config = dict(
    num_hidden_layers=11,
    hidden_size=320,
    n_experts=6,
    experts_per_token=1,
    d_expert=352,
    d_shared_expert=0,
    hidden_act='reglu',
    moe_layers=[2, 3, 4, 5, 6, 7, 8, 9, 10],
    router_score='softmax',
    normalize_top_k=False,
    routed_scale=1.0,
    balance_loss=0.0055,
    balance_bias=False,
    router_z_loss=0.0001,
    router_noise=0.3,
    init_std_router=0.0301,
    lr_router=0.000414,
    vocab_size=24165,
    norm='layernorm',
    norm_eps=1e-06,
    tie_word_embeddings=False,
    optimizer='soap_variant',
    learning_rate=0.00284,
    beta1=0.95,
    beta2=0.98,
    max_grad_norm=2.0,
    batch_tokens=32768,
    max_seq_len=512,
    train_tokens=240800000,
    max_steps=7349,
    dataset='wikipedia_en',
)
Below are experts of layer 6 (counted from 0) of a mixture-of-experts language model. Rows are named router (the router's row for the expert), down (a neuron's output weights, with its number) and show model dimensions 240-319. Each number is 128 + 24 x the weight over its row's rms, rounded and kept within 0 to 255. Numbers have three digits each.
Before each expert's rows: "comes before" lists some tokens at least twice as common just after its tokens as in all text. This comes from a sample of Wikipedia text that the model never trained on. Tokens count by the router's weight.

# expert 1
comes before: ".", "0", "5", "%", "3", "4"
router:166149140155160179127180168115074079119147134097106103122163097136127141100138169096130141109122133090116132119134127118091101124100072120066143159098124130135140162103131153103126115090115141065102111126143100123134140114109124116146112120
down0:131131157111143092098135164125136150161135171189166124089113106135106150131139116089133125100151113123092111100115124085089136109097143161102122095171174137118153137122115100116148139118164169162086121139172145157123150142137126159132092132
down1:128179129176124132123134130141090117147145119134167155148162095106122117135122153104119147143104166110142138146088175109119167127116090148081129123129069140137107149150121137144174110112132118118093175107066158116127171136120119138188140105
down2:101103146114130110193132135127146128153118141120130119091170122137078129111095154148129148124167161139104148147127106129094130156119114106185117123108115128123105087116159130132121113124114155048151073065160101145150136160145143133146099132
down3:127130119099132118093081093164125139158141153163128125137131124079130111147144112114131157119144083086104105153132105091093131093102107127138140116117111144091135116174151129148118138144153150123129111139147126134156145126144144111168131102
down4:131118139108105137095122127149090122128122107074164116102146138095184123156131121110138120140159102138170102130144117145127138137144137126118125132145083145144082130086151133102133106151076117135131116155125142117132127122130165174134138082
down5:094150133101118128139149153144110114159106168125127146140113160098122171136115118113134154144168152154130105117145140156141121129098119206192117140102090096129139143090105130125152126131155120098151140103140120131088150108098151066131093087
down6:152134135136102145093135157152176122085157151153163140134154088138145124153135123152119099096131114117112114107148185141125152119129106117180115139118154134127141113141108113134127079155149109111121125127129151134086118136103158174138149152
down7:102154108100156135115117135138144136152127090107151118112136105132146102126125149124086125097102131160158157124167093153096116109119119117136134092118133137111138150146090135098083140137119111147122126179133140104098120117122092152144124155
down8:103119134125129138107129144123148088110103140113164116123108141118130119126146122148140144127144124096134153123121152150140183152135139115083079107065116116092107132116114161150120165090093162151123132135155151117142136140146129170093117121
down9:174116153158133141135145111133086148126112144094136116126115137135129126100105134121113136142096166128128088137146104094112104140134137078112129107184151114128138092137087137120119121115129137143131134133157115170115134100130118133181124133
down10:119087129138111132155168131131112166120100118143167143161080173166103123167169127132111105124143161163132111107151122107145133089152089109156139123123114126139154167112137130161158100126138121131134098118177123172105138091177128117130163119
down11:131140133150121157138096125101130114139150148166116085108108100109135136127094123140154166132181102102095190120127102071124171135090108146139129128108162105120091076135170143134117131152158120141112147119216127135146136157102152161085140121
down12:139164147145168129162121113160106175107134143151109196089102121149135137131107162124133136118120129123098081125193144087144141120087179127151112099175130131115090119121121118142108173070169147120090148117167120093164124107137163148092144128
down13:118162167117150102114139134115124111153153128130134138136095115115062140135119134114105135148106133148126148083099147135115130114115147135109147139093135094163124116096125128095118139111154170115192161137138111131079115087113115107129149109
down14:109099170122141126116101135175142131189116154137123091128133138105129136144097094125139133125147143099131133158122147093131100143113153159075174097131101109118118118097098132122100121169158095113149129112157123121144113169114108140122139107
down15:133118138149116170126126121165119117164110142147100135099128172146147113107136103148123124149092098104130105126123109124117133126152142148102114108125118182206126160130135117132111105148116111112104101123083132102083110148159154100151100097
down16:145138123121133102130145090090136139153091113102094149112159148160144166103129113127117124109139071172106155135130100076157096085110117103091127134134125082113168128108189103126152152113138165098124122108148095087089127150146161136129105133
down17:088107109143128143116169119153100143116095117148136136151146136130157146169156129148095097167169149113139135182123191118084147151144135112148133131114122151101133132138109141135127134121129157118147142159097173116169145128148126185096131142
down18:169150123121141102137134134090145093121129130143176158166169158122158147132110154111118116141208098157100154136103128110113118123158160114084121159131149161153166107142125098144096126134184132129162118086068160134091119141132153104128146096
down19:135148124130116098103125128109110118086122142140120147149131129140163110152124138130108142096137097108139162108091148107135139107103139139134140115120089144138187133096101165103195138150104140104123127180107153086126114183116132121107127169
down20:107183168174174143161145151118127127116146145112159180114074200106124137154170096147156097150165145115137095112103120146098107141118094131160119091143092125139141074145107127106131142132136169174122131138097129077106097172145096137062118116
down21:121113104126127144109081125134161098128133125104098149160134129127108086086120157126161104096130089164117106137094149111137143130112116107113091144131136146092161101118116147152110150097161148102101114157147104115088110128132127055146106132
down22:110137073163143161133090116131138081126133136186136155148134104149179095144141123133105056156090090147097159111168133134148159121130133138147132099124136118084122087090164140127105107138117110104084128087134136085125144181113117135123129111
down23:102156150102175174131112146113121150135104148088127195065118137130098167118144134102116097091131125097152091114111139094125098097137112098073133140101100072102116130075125104160095136119143135128121134141158092137116126142110127130178121113
down24:123128134138136144135144096117105144155104127146127165127117110161134141129147129102161129141130139178142148114087151166119096134133132111147123161104107125127136148125194095135078134107156112148127119111113120131166113100095099166120110132
down25:124095131146104136119118145156136164120156141125127138140145129111146098127094111128124144132178113055122149154114185117146119133122114134111100145097092085153116126112162126118168110168123137143131148150130184135126115160092148106112103088
down26:124107121123143147134147136099124100117121153143114107104169112131153133158070133107151120096171123102138145124159093145116160099128100091143174128135137099113142132073125117140124169166146139168143132087090112187151137095093131136108103125
down27:112118139171108115128129082104138141128129161086137127154095094112125090181101119135151143133093130139129117136183131171152108142169107138108097117132165107173135128127109152118069112151165171139104118142130061150125074124140136155124133162
down28:120127187111084132129089120091127119139121152098156113116152174150135105163146111090083099142103132134114097097133112145125128105128108099133105122103169113105127134093132094141117101117135094160142130148061114119093090124126083087101122124
down29:120145160099174144111113126138121137130117109153159183151145121084107145160137094114106147084129113123101166104113105154130125148169140113137146080152111118101145114148190135125147146095178077166154145143170101118131116154154115151123111112
down30:149112104144122182107134106147103129156124112131124104135121119149083144121105170128136155148148100133135133115084087161120119126148091130139155120105139145139142118158122104139094146145130128106127100131165165124101117100120155180097126117
down31:140133112116145099145145163100118120124146102126151116126122159096106144118093100068124152154099126138160130145113156171119134176129110152094136119173135126132173163118139135104148093124158090153139119149126163089162110131141123125146119098
down32:101169118129110152134114122131136150161128138117171085116123100096090117115106155109146156093145173125117155132106102154133146139128104102094172135129158132129151113110143126129107089125074125119139142117103126122099130128158130134119108127
down33:116158130129140138118118125110125162122134089198096122119097121122096099190099149123121165156121098094086143139140100138181103173131134124101059118123118111144121148125136165102117103137159122133142181115132163121146126136141128146139122178
down34:148109153093123126109194133132095118139135126121151136071137105152123116138131141136152160082144126090119138063131159114141100131100135149111117107128104146119145115113084122122176133129135108139146103118106120077107130105124125151129150096
down35:110160121146121152133131117132114140143151146131149131153116123139166105115135141149120166115141126089142103141156138079100173086144159120116149112100153153150153133088139104123158114076133125104160145123135147121164084157141156085154085131
down36:107114120116153103108114103131147127166189143164143146163117098101111161147115096096145114135107122113099159094129105094154121163078133167158158104138131113103147117198137100171119139108139110114140115169127119154115137138149133191128113110
down37:124116151160131123154125108078081151161118142135091042121105115082133143104148170109099133108152121146091168095128111127111130126135112136111127123104108150098132106207106083129126132154120135158129148106136098141126146144107100144087113111
down38:108139089092148144150155128099118087140106133137101134079144160135147151143112130169137141109110157094071147101128109109152115146126135115138080134145140181104124108173097126089180079130153151148204103086130115117094182139106094127112087135
down39:084098125161080169126162130100120121104141134142132164145149105167141132153119137128133150105109135117122133119117152120162101132131141094087109094138158126114154165122132136105120135110148153155142170153145115112141140151114135164087139119
down40:162112131137125107140130117186150120160141123132158156119128150102167111064114130080122120122172086118127131121127152121135116122103077178123110104092111154127119121142092120102104088132119084095085065170145147151139166111137097125140106120
down41:145133147099081135119114098121122141103151142101153140111152120168153113129163129123110102114134139134134099112121122075165147131118118135181138123122081129113145138105147134121168143122114129140178166149146102125129147109154139148158177137
down42:116127117151125158166127076135108173162132141157157149115123104150138132157116147147155159123138143127101127157136139132080113114179149080124105108179090122119117134147153114144120156123167121137166131098151122125099123171141123089118099132
down43:166088145141099120107099101141093089167128123118133171117122133126135116133113091118148114127146121160126145148113143157118123137123122120151153143084094105093144138130105121088101120135113156130117125123113081173161175108106133144114127132
down44:121116126116096156159145102169122141080171132147108140134141176087109136090145128120147129093109159194120136141125118117129135114102110109148101101141159098112130135121118101134102127142104151115095158099113119156168182171168083096107131142
down45:167155149126090067149129154173143118157072125109110109103128115107116163138127106161110134081100113108114146110167151138141090134150113111123140150165127171091133143105167147145128154140125113108109152108130166114125081128103106114139108128
down46:070150125124157106144095136145116134122134119173140126117122126132113141115139141133083130183181138130092118163154162125113142141093102129121093130120134138098143100150160118151085095137132144130126176133120128107126087149120166132159099135
down47:145166157128091147135141151126118101157130155118143132106141127128154136113129145133137129135143134113141083126137116129134135136106110106169163114132137101098135117063123127149089099110088173138103093095158135101106126110137130140159112122
down48:138173158150128125156131148079140110121145127149122124164106125115136149091141098167171131108116105094125131096161132115158144111109099098151117071115137142187133124142136093132196108136094145115146107124139115162132161156128113139142152091
down49:150114076116161109117175128110135140080119103085107120152084134152105155094124113089125169145148149166127156093139117171154149113096139090123145159138134081159133110144126153135140143126137112103096126147114117174132120131180154119131089142
down50:093146148142118175111125112073082100090121139159141122142125159116128150136124112127131096126068165132133155149091121090131180145143085101146114085112117119122114119111111140105093085133128143170139082114111108107124127118127118145156087104
down51:127102129117140089125108106098147108138138165152136187124147110130112129145169122126128125161092147147135133079109117136119129122118107122178112121124121153139127124100148183121140130144120158079122160087089109120199124123118106076155105147
down52:128164156132127128141129126123108096158163117114100176125146111143104126131144112126079134175125081106160107146171083113120151131111189097109103119146107089135131128143120127158074144170114095147106135169141106117108142130123122132094159096

# expert 4
comes before: " the", " a", " he", " to", " was", " that"
router:120160178125129149109142109089144150184114100177102117128114138138090188119114078140119094116108129168137135137161136097105140150114139167132122142093137147083104118084169114133132127146147129116078113109095133180165134145134067142120138081
down0:114131115124137116142138175110161132078081068137160152118121134126111136095122135115108100147098124135090159130105140093161121148103127180122145128089113163147094147129162137135109199150126176134149156124078166107135108143129085139084152132
down1:157108122133150127153121170128174132118146140105131181111135112156120151108095134160150131164142138173119110104136133122112153159152113110084099153120146128106106139127180166157129143165162154116074102174125141131120128153144124155130145122
down2:151113095091148119154143088144100162149131112165149149138124115152158115132135141116153166145131142141123153119121137183093090125101115114122119144099097129131136176150144138160086127134157125103155076101111136098155077130117105113087116086
down3:101125162129125113101119122101111195117135082117117108110175139137133135171126155116135101178119127100137104154138107127150118104135160126132169125139148093153103141101125114116080105167118158119129115053148109136131114137139096146118137116
down4:141153191139114082140139132145145103098132128069102154138133109126150102092118120151101177125143164115179126109113102096107195143140136126126126120075084104110135118114145128088124134082116124149126126119142124129132098129120126092135147141
down5:143087151168148083138108163135116161156134101115131157099125159115123147117153132120105098148103152135134119175169149105137132120099129115125127133108160081103086157178139134103151158100131115161152138142176116142119106148100082109141139138
down6:125148114093113131153141120068121096076117150094129137140127161120113122141123124151137099096115126126143123143129142106109109104178156136128124139139129146136141163091175135132127160128106118112130146158113113092102151097118164136128161168
down7:136096140121187176171176157147151113139105111129118114126130054114117117098122108123113101166137147112148133151094162141127095144133092122127163156097137112150124097113156112136117137136137093105123115136134102148132135164135168063117111085
down8:114136136122128126086110138126147160098132102092132118174149106144070111144154103135149072112115132115110130136160142175120094111122102154094092163122140098089177096120111125104127131128200137143135134155113129165103124131130115092122119158
down9:099138163145133090133140135098129139079174133126179168147078136157105119187141115141109129156116133105111090160143112117161112158142140118128125153135140139101104133182162149127112119086085117114172101134137131125126137127143107179135157124
down10:091173125137111130161140092149071097121136116134124112123117120111089130129135072140126158134112120117143147162100109156115146142150098079158115154106153153151132140089141108099124134120128106130108089132113102151178109129128131130138133137
down11:163145137164164130144143088116137117117115126133111119131126129128152102085068148148132143155149123110098096147083122093102105147131149137125142128133127132137134156117155144147112099152155102160088143121120129140116123191126149122107121146
down12:155140143151080138121135134130140137146126125097164133173154137122092121167106116055148150167127109109137101095103127087135130106131111116134065134163117122097120122157132114118151125090134152104149109160118133102121141102148152162133171095
down13:115155116096092133151127134180144133104142133118113165152075110150103131109107102138112177102169171122087117121145143105152177127128160119127122125150100144140139140152173151117084097169099127186158168136123081101118119133099138115132119160
down14:187112165166204116119153118121153141144159134125132168144141137128138133149154081132120169107161093121111140135171112122110127130119131121156127132171108140176114105111107117110039126133160148084136104130124134145125146110145133114148109105
down15:099116144157169185137165092181133117101126108130140138160135110126116119129167138140145102129132153099115135111104111096166139160127164129122121198120116101115153129093131153111045102141111124126125139100097139122191083118134148181153145112
down16:130119144177097111129126116094119117125134123139110078130108139096121118167139101090117128153134105149117135120137134175103100146146108114134121144131136102167136117127116109102097154140101091100154124154137091168142132137086129135140165144
down17:086119143130125139099141135148121149162135103118159144124086096134070092134109102119157133090105127121117116101111118102104089190141118126137155138127136127145113109110130075130190158128107120086150138137115101144119116117129140155180146146
down18:120117197165121139130103115113094097153147133109106133144155158100147110127080116115139157117175105130114103137128120140149141131089125096116158150122124168152114142143109126100136159110147153153161129141119137139163124168130143152103137110
down19:063132117106193128141110101123161128117117145169108101131107157128143117131110153132068109177107117127125087132131127110123146183120126166118116101104180084113079112109159164133138136131151105141125155152150172112111101102110096154142148133
down20:114106168134122146112159096085143099120144171137165171113152088145127094091072137122163158153157138136120175109076120123148134072133116151145144125130138125098142134155105150105105128106146139121127126140083152129119116123135114120104135167
down21:103131090140110159140139113102140116108098138134176148187119080142163133103144138153148123133116067105140136132128153130123131185118143135119132146171109127176128154153132127121123149104168105099134139131121092127145152136115107048081119119
down22:153119135115163136163131135172118143105098121142164122159176128124174125142149112169118106095118151159137144140116131071131146128137109136097115109121143081075165113110085117113125114152110111105124102149151155121068121145101153063158120171
down23:161120107169120123160108138138099116143133116153119172155134123130134093127117123126125151094128115135131146136158120101119123134129155181125121091103101136106124124131129098096090108190141123117120128098113067179097114128127172162127120116
down24:137122099107114141146143133146155141148153172132106151110100135103119127131126159143171104125073154131110148131139152128130136109094115107102081111138143158101078107121173121150164092149126116142136128111130119127129099146158080138090140100
down25:101135154140147147136117171085165123140100152091123129119150130104150089107102073100152143144113118140102170104108106074110128142121141120144129149180131118098112105099114199139134132126139134115127115166112106080112149132172115123138121185
down26:134141112122160158119122118145144086102099161124159106123146149117183086128134092067183139136120103150130135169055147144123140143145112161143147125146126123122149148103139156123154162133189086140141136094125174168122119125096111154140126138
down27:136144089208131138110141142138130162134126138107139156106122149118131141171157121110141107140158124115120134149131082170120183123159174142090096104092137100145137091161108105145119125139121121146126134148146111093092126138118078140122152140
down28:128108085129143166173122169145068088117120131172073130155128095108125082114117119149126109162081140126094115164088136130073156098117108109129119128128096112132144154123128167103141109134149129101116132142084120177143153109116154060094149129
down29:149129140097130149088144127115122121148122111110139144150128091133137170132093115134087142097173124106081125133166112109115102127125123138104150107128139132129132105096131137066141107140132155139117120107059123135105107100097132130130084095
down30:178143132094141132161139156136073091105170135118128159146087125108142130110123105135154114133119124105154143176182133116133134122144120132164084126100147103166124145111090117148131082140123111084110117135114144127101164122161138173157136169
down31:187140138125115122076128162164109098123146122140165148135076130102172121095151155154155144136141164157122149094092109109140141118170112131170140118104178163131156154118146078120133126125142114136099148144107180124141115156135120089086107111
down32:154116153116151141158148133124133115142135162125126129083157082087121147121083139147123132133083128125159130087157085119136138143091124122099133147124127141110114142130119123114128129086125144164125114130141151165136150150132102119110124102
down33:147161112159147134127097163116077163137108157110175102168110082101085145135092121145168104118153159128132112170140118094135118161088132126105098139127112171112087160126151113146096143100141154129125130166130206114088140158118112117129175120
down34:153147139136174126138128093137129099129157120140130151156099120137194155170111172146112102152094128135146130106102147123155141131110087124129194174095118094088101113102122097169130117102103148103116113169117110153116112154135092149101137089
down35:154143145126121136099129104148138138091107120131153125104141103119140106101174117137128114144088102135124113108160120113145152158118127147153150144112104111117176143139091133116124067114126135109159123114143133128110112110097132132111093152
down36:124156148146111165132125127133128131135126140188107122120122160136113144174118109139127087137092111160170107129108158127143142157137102160116097132128124104081125145109134133122149144100144091115127118093105144101134102164138109093166095073
down37:116092134109122156105115095153145096141148118113129101143147122142113096130095097117113125108126157126138103139136158063106120142137165151125085096113137151078158116151145121161130111120131115154107142132092125155095116116135165117142106127
down38:163174136114140125155126121159136111146133087143105135128120136148108131143150093160155161130107155132091093128073123124118122142127145140102134117103112134125098106092109075149148099098161129165161155127113139115154125120127161159126149134
down39:115138155098158103181123163102145095094124143087086120178080135138102152102112106128081134128159118118124125086125114115149121124138111118142111132149126135110108118167126111141148123170164110140130119151144103153122166134160127160096109096
down40:126147146089161135134123108151098137148144128148107136178121177130116114128120113122163157121164096129144147105126117094178132117145112149125143097155157129103140124112115122163171144123127118120162080141154131088121106134126100088093167118
down41:140105156114091103107115123098072090156131146114123139125088142170095143129135177097141138188127097142161176120120112101136131143131138111135090134119114119128138114136137127121103130125118102160111114149135175131130118161122121096091094111
down42:128157129091165120093174115124121099166091094128157096104123113144134137141114151163139147114161119124140121073138136111131130152136089187129124099120104163145122128134145098129088133167106114145134131112106090140119160136142085057154096123
down43:131106097128122123141141111128080126124116161100108073124132126152126087117117127134132145131137122066144122118118147117082158113136132102161119154115135159149111120120175157174154142107123130133146095088147100112137114119137150156139094128
down44:190086168137125102139136165150176106135141139116102101113142141126162111158137133114159124148079130138089115148157177159095095140167108096098093144102158132115099151128122103113132105147113117099129127074097100150139080150115122148128141146
down45:103174203133170082180120105113141137102143148128126103144079077141074134122139127074145111118140100094159093113104131125160069106103115108107129111156124154110110114119116146118135143092112127122166130140127133151113124163173095084137172108
down46:153197149132123146141160132163112101095140187102106115156128115131125151150120128132069147109097101116099136101122127100135122138132160058128125159140149127108112121143108153139141142120114101131134144116145120132132139173133133021136142135
down47:099118107157136141121115180121075139116115096121142090147114112100176076155131138153120071131135168114125123130128137102129115129146142116098108124110115153152117107111124103118157109164120124147153090131131142150110108116128136112143131144
down48:119138144138157103172170138092112115142154166131122066144132075167150131124138120149156158132124106121127135149116135122116102139111085108110126158123135164140099109114184117157109168146146153152112157111136125161137110145117124195129112080
down49:120160131115133113110125161149106113147121080089108110124124164149125115138131153120081108138128071135130132161137134075165103124111113146158050140124139146152115121137166149130140135112112135108144138131157115117132148110130132091126137153
down50:126065136128140092093172137119117116147142083102127143105123105158105140158137124176104084149143120111127174118113108112171135131114124126180157133145115110096110131108111104130124098177134140114130130145165105100127131157170100104142129139
down51:127132153096137137157100106109153130148141129108117105169128114116137134107114149121137144121048113112108121126131143141110110118099115141134113082132136117106122129159144141103159151102108161173104156145160123114135134139146168126144104142
down52:117143137119140124127139124113149114114116188124103129149128149119098163112103159130094092111094108100118128099128105129121115131105134099110118132144131161151163135144103149119137140160095114129122136097209137125113126098180103107098113118

# expert 0
comes before: " ", "|", " —", " /", " +", " USA"
router:129130118103096135166139117116121127134097160157106152131142123131130128159116158129140126148097106151127152133109137127139140107144125096123120108110152147102133091111120114168148131092150138109141134179181138121125120131134160110134143139
down0:131156131121106146115123152180104174147068113140148133117124152141161095159088138160156153129122144111147124115113107096143180094097105107109126148178118161105146138159122129147101072137149113104115104188070138122114164126136128091119135164
down1:130144105171134123076123100120127135117092128140177108171147124080147151134112146140108107126116151145111130148126107133101080113133106109131121124092153131144115096156144129126164165135126123147110124147139183148125133084108143169122134093
down2:134124158073130096093116104125119170153137099120068068147135139146117093098135172100168093164097132091112149113128116113147161110128122098135139117156151139133113118126144106111101104084123097128131139109153119133118140144143102113172128156
down3:103127097127093099064076132130150119169173155144090148134103118133136118137090105140125122072109135130139150128106124150122130112163182092147113160115177117159149114118117111160146134098136131118080130144118127154150122070100124100117104087
down4:123127120072136101139130143148113127185146167094100125168138140136100142152150141160109145128093112129131063122112171113141100111118130104087123135091125084121137122123131090112104130099131129124160141132112083107140152122114153114133103103
down5:125090155130108165143111133149150135129123126156130084139128160157136101108150109113064132116189106142132089142133161137089164128138146149114101114143107096110112150107116136129171107157131128111140123165146173133135148127165109123125118138
down6:118195151135126129180109136143124146138136157127117128131109110109117127150177137098086147101137131148083165180120123131097108114093099121115127125117144143114144103155132123109110131154117137107130145181135095136132134105123108130101123104
down7:128132100095108111115128139109108154120118110169101158143122134154150148125139131147105132141138164156088137109107193091129119132107138141134127164181146148144147123147099139082113131169108184139133121135140157151114124150136115144130138151
down8:110143090182113175123120162109145138152124147153150074109181114107178135104127080128126149138117102123128083115161133138126128109129161094143133133108131133149178115147118145126117116115168131122166111147091138147109142153165145076125108119
down9:091133128163110114159162126140140168169089145129174083124177137124162139112099201129124111144126158145099117110109148138113126129118151135103108122106144148115167141112139134135146183110127116187096157127135146109127115141121157118123079136
down10:102083112090151151104099140118147100149082143119130097147126133144119168144144073124157142145179148160142100124152138118124099175158139100118176141161135116141099140168088151145122136148169151161100150125121158106116116144168151132147102115
down11:139124121126153161083133163090120107118157123119100125126148146138176066121122177115123118179130129144168115136123129155106139132116178118097126137112118177101137101131116148156176106122124152151176115193113145108140141082113163127124168109
down12:112154138114087208135114108124096156125140120125091108150147113136127116113138147107149145145126147110111125103095121117110122119130121154169118140095104114159102101156132138165118116159148127125137119154150154124151106129145073125113146145
down13:152096072116148163127159109161113147129133117145145171177164096134133131083077101167091129140103077123121104104114115148162131126129117104139117127116121124133087128135128160086099123156134128129189187116114123103124118140079140104154097122
down14:143139149125149140115128144119116153113104136142119130126120138138108124159152138162138122156148148110155133114130170136164186115116139124104104099129140114119109139114154108089159109140105111111105132137135128110146135089134116196133133162
down15:110139106130129141155125141134128138133122129120113160103130148104161168145128117141167153118196159137150124145170143081166119153138138111171105130167151098164148114105083128084158133103129180133114092163192117136124152110146154151113153149
down16:142139136147154143089140144104141124096127157127152143158138146129134134171140127089162137167125071142129133160080132109113112173123098109154158137126115125135145104134183115109126124147128091146117128118156090076156149169147095101112097141
down17:165157119112112113116103112127151132096102131123122134147141168110131109150145156093124118114126140143092111147143117111120177137122141151125091121157117085117118134130129144128157099131135147142104145206120165130167125103106105090139127142
down18:089151085106130153119125119137099148128145114178122124144143134114109119148117129118140101144149165145142189132128100166148112167153151139156124106142144157139139095124139145128187159154083144117137115153119123148088122144136145135126177131
down19:112124121114185139159125124137150141101169123155106127147130122130117111111100141100148122104105102147079124136154150120138133123108123118135124107132130076139096237132110133099114142118127123139118095105136103136145084103146146106135091138
down20:115159097126134138117108144137129120175169116124126104160093130092175149115107130097150114134077124074134138144137128137098141144132133106126146132138105120150128089114125151144145124108140130125166117155120143100099189098130132128076113145
down21:152099131123124114114117089124127129146092162152166105116114136142160134117114139113123156175100092141139105124110162148118139142124155184112124156096139123123149148114170119175098109158107152122174142119133136129102108088098129117141134124
down22:126116067114129154147140085146119156115148124143128097113121123109174135156127166148137182136107126113120142105135126079130108117170111115144139158082108118177124130142101156140160096125120085129116135101121124185130152121119174115144144119
down23:157135142134159115135132157157136118149167148130102095080108121115125124160083141139158096123148163098118082128120162086122115128135150123087156179117138110110174162153140162110128181153141147103138163165154123144075130133132080155129131139
down24:100152135103148124094151118128134123127125179086135111107133136138087124090131120128143081118133096145099100138143197137144080115184148154144157125141123170138153143129162106149155126134106175110089121133065129121101146109133121119109117131
down25:144156154160122107134121130089123098136112181130114134139117144119103149150127150130105130081142139070116151110106157180156070118108138104119146090145170140111114065145099132128060127101161110110137141158125130144114116124143082143097150122
down26:108126153091129136112127112154131090141106155126114116142098138106132118117147174051139144105114144118160125117122123128113157155123152143173100104112118098102148162114125206107155125148101148112108149117131142156096116148132173113103133121
down27:109157153138137128081107096113120125120135097123096082107124081138143134114093070142169123074119117155143136132146182087120133126141128139130103129107104124131144109099138144087175129128145105116114099115127143144089136130104139177136136144
down28:131122125132148148169111162112123155125126119136127115151140107116129146121152130138123100140114077119133101116129183195104140106106123107149113117129090172104129102120099141121121146126154110149136119087133098095112154128093131153104149134
down29:123116120128134103135160130143100115139150133141099187118132091144145134079096109163110146161119149175121130130128105119151109139129140142140142124111121119132149136144133115141111088130092116073110117173116106095132120093148114117115149116
down30:124130122090101120108123132102114164123164123122084073121187118192121135124151142133124093140091131084113119105120151135170152098128137126156118115147120145116133159146151105135098147115126144084142136117133088163162107128091116165148155115
down31:122090168139143132077161151119101179095118095149126125148060170108146125172097090149117127163151140114142107143144119127143106161141101102098149148101151151144149162136187127081123106145074094146136147140108147113139157109088116164119183141
down32:132128075088185122136145131129127140096115107143091120140131101104124110128156131152168125161140126147108099120123112140106151125106144100094122130097163112107105169178114114147125124132142151129094128147100136058075126112123139150090114120
down33:131122149089165113135137131111055093125088134131149150095142135121149105154141147094106119124083153110108144089125118167111131103125053118113122144126129095069143108163107121148127141134090174127112098157120119071120131097154101180113144104
down34:113085147154129112104084151144145137099142120133106139161118091120132140084127142120132178156129102165159102116097149120103117123157133115122178152164127114141120123118165135124078132125131141119113135105110115123165114126161086107127142083
down35:166103116127117124161177139099101142104119123195140124107137092127107120116145126158137138093164156135143113139143091104125131094125105123101141101125136122105105121152124115162101084101177133074102153155171137158118119153138139186128119173
down36:119126097116148116148139107157104134119134102140113120162135120104086127112174115121141110122131148135125146127099120124105149111165121140123083119153130098132170124124141122173138132122158107134113155144149103132073123109103151171150150142
down37:133148142134135135114147145170155132189106135097102144108178137140131082145126191132120134134107099131150147164158145141125106127142131187118127105136115093131168124132151121153140157125122090098121126134165124165142128149138120070143080142
down38:109147113116130135164157128149135135163134114126141133124155127093109124143108113110128122090128128163143144132136139162118129105145116114093136115146189102140087137130098090128121124152095128141138121149158153102137107147113154049127106122
down39:153096123109125118115120128097100166183154110129108123111128130113131124127090115117166126145142101146134110103171161134162121130116140125091158129103143125110092128095122118088136147204156119112095091132170119133130137102124140103100156113
down40:098092095104186125100108106101112134109135093150134138144111133120113159139150131130110120104113097131095127171107146124108142107100112097106146152145131109156128095130177106103136147118141111129105118114092089166150101125111129146158127140
down41:070082140109138111076087157136102164146086131122144086132075130172128167156121129136147130122138117129112163092128160119139145151148169129125114129146123108090112134094117130138146114107092144124124166135135125136113124084173081131109073105
down42:141149125098134142125126107113135149146088109144097126132159081161098151100102132126102148128106138097107078130127125129109132158146135152178119139136140067157116146128135131130173132110103144133167101148123108114165100089165161099111121116
down43:120084123149123127130087136093136116134123166166119124083138135105134145152141091114149105118118139115097132093123109152133097146135150115090102102095113150107110075143110146087118091074139140135101139154111147124129087109104103099122144136
down44:107117124095182101161145144126130133177122129132101103141158118127156123128101147116104113142134116124116123163134157128139146129111129137069147138153148093113119118093201143126108140120136134123126139129170154107122100121190147093096111120
down45:142158124118101096135117098142154112127127180143138121102143128144144175105121143153133127079105101132135133157172118117171077157151157153126114127093081142149123157105126130147168128123128106144114142164080135127123116131100113134110169127
down46:121101116147114124067124114106158131100121118111122153186158100148145157117130141146141125121135130103115156162133098131144112138103131118179155166134119094149161119125125135141138117072111091119097137114100149140155141074102152136126152109
down47:121145128080148103104113172154082154135098134092118164111138126155116164074130180176104141102108121131110132139121138144152138127142131114103127155119129154148121132118142142113114163136100106166128115146175082139103100131082140078104111137
down48:089135124102138103118111119106115104110114161065141126114138096085099112145128133117134115072157147157146158083162169171109142132104146102103131104111135132094119141156093146162138160114155149136150094191136113134124107127099147126129084170
down49:142111157110121127147125175117144091113132162139070114151141105131125172131126122120122123178124108119090140132105118135099101149114083129123173112141152091102132119098107091102101135136186106119120131126138101110075118112137157121131119144
down50:089143140112102146142135143142140124110102151091153141129090100135134124156132118120124137120086163087115125149135130150103126099124122097123115134117131102130126152132158113115180136142061165092108117130113096131146113103116102135131163132
down51:163131102151153104050082077150179129134094138137169144058106138143133134171176178142128126114140130124106138101122118127136128099174173128125137139167081157120173130130100141153165122147156162122125162111161118150107141127147124149147099131
down52:129145134130112113152134101157163133168102155142102109139138082128128180118129109161152150174114096088132110160141130125129147137185135125144160123151105151159122154129079132150130176144139100123122119148147101140129102170138136110151130156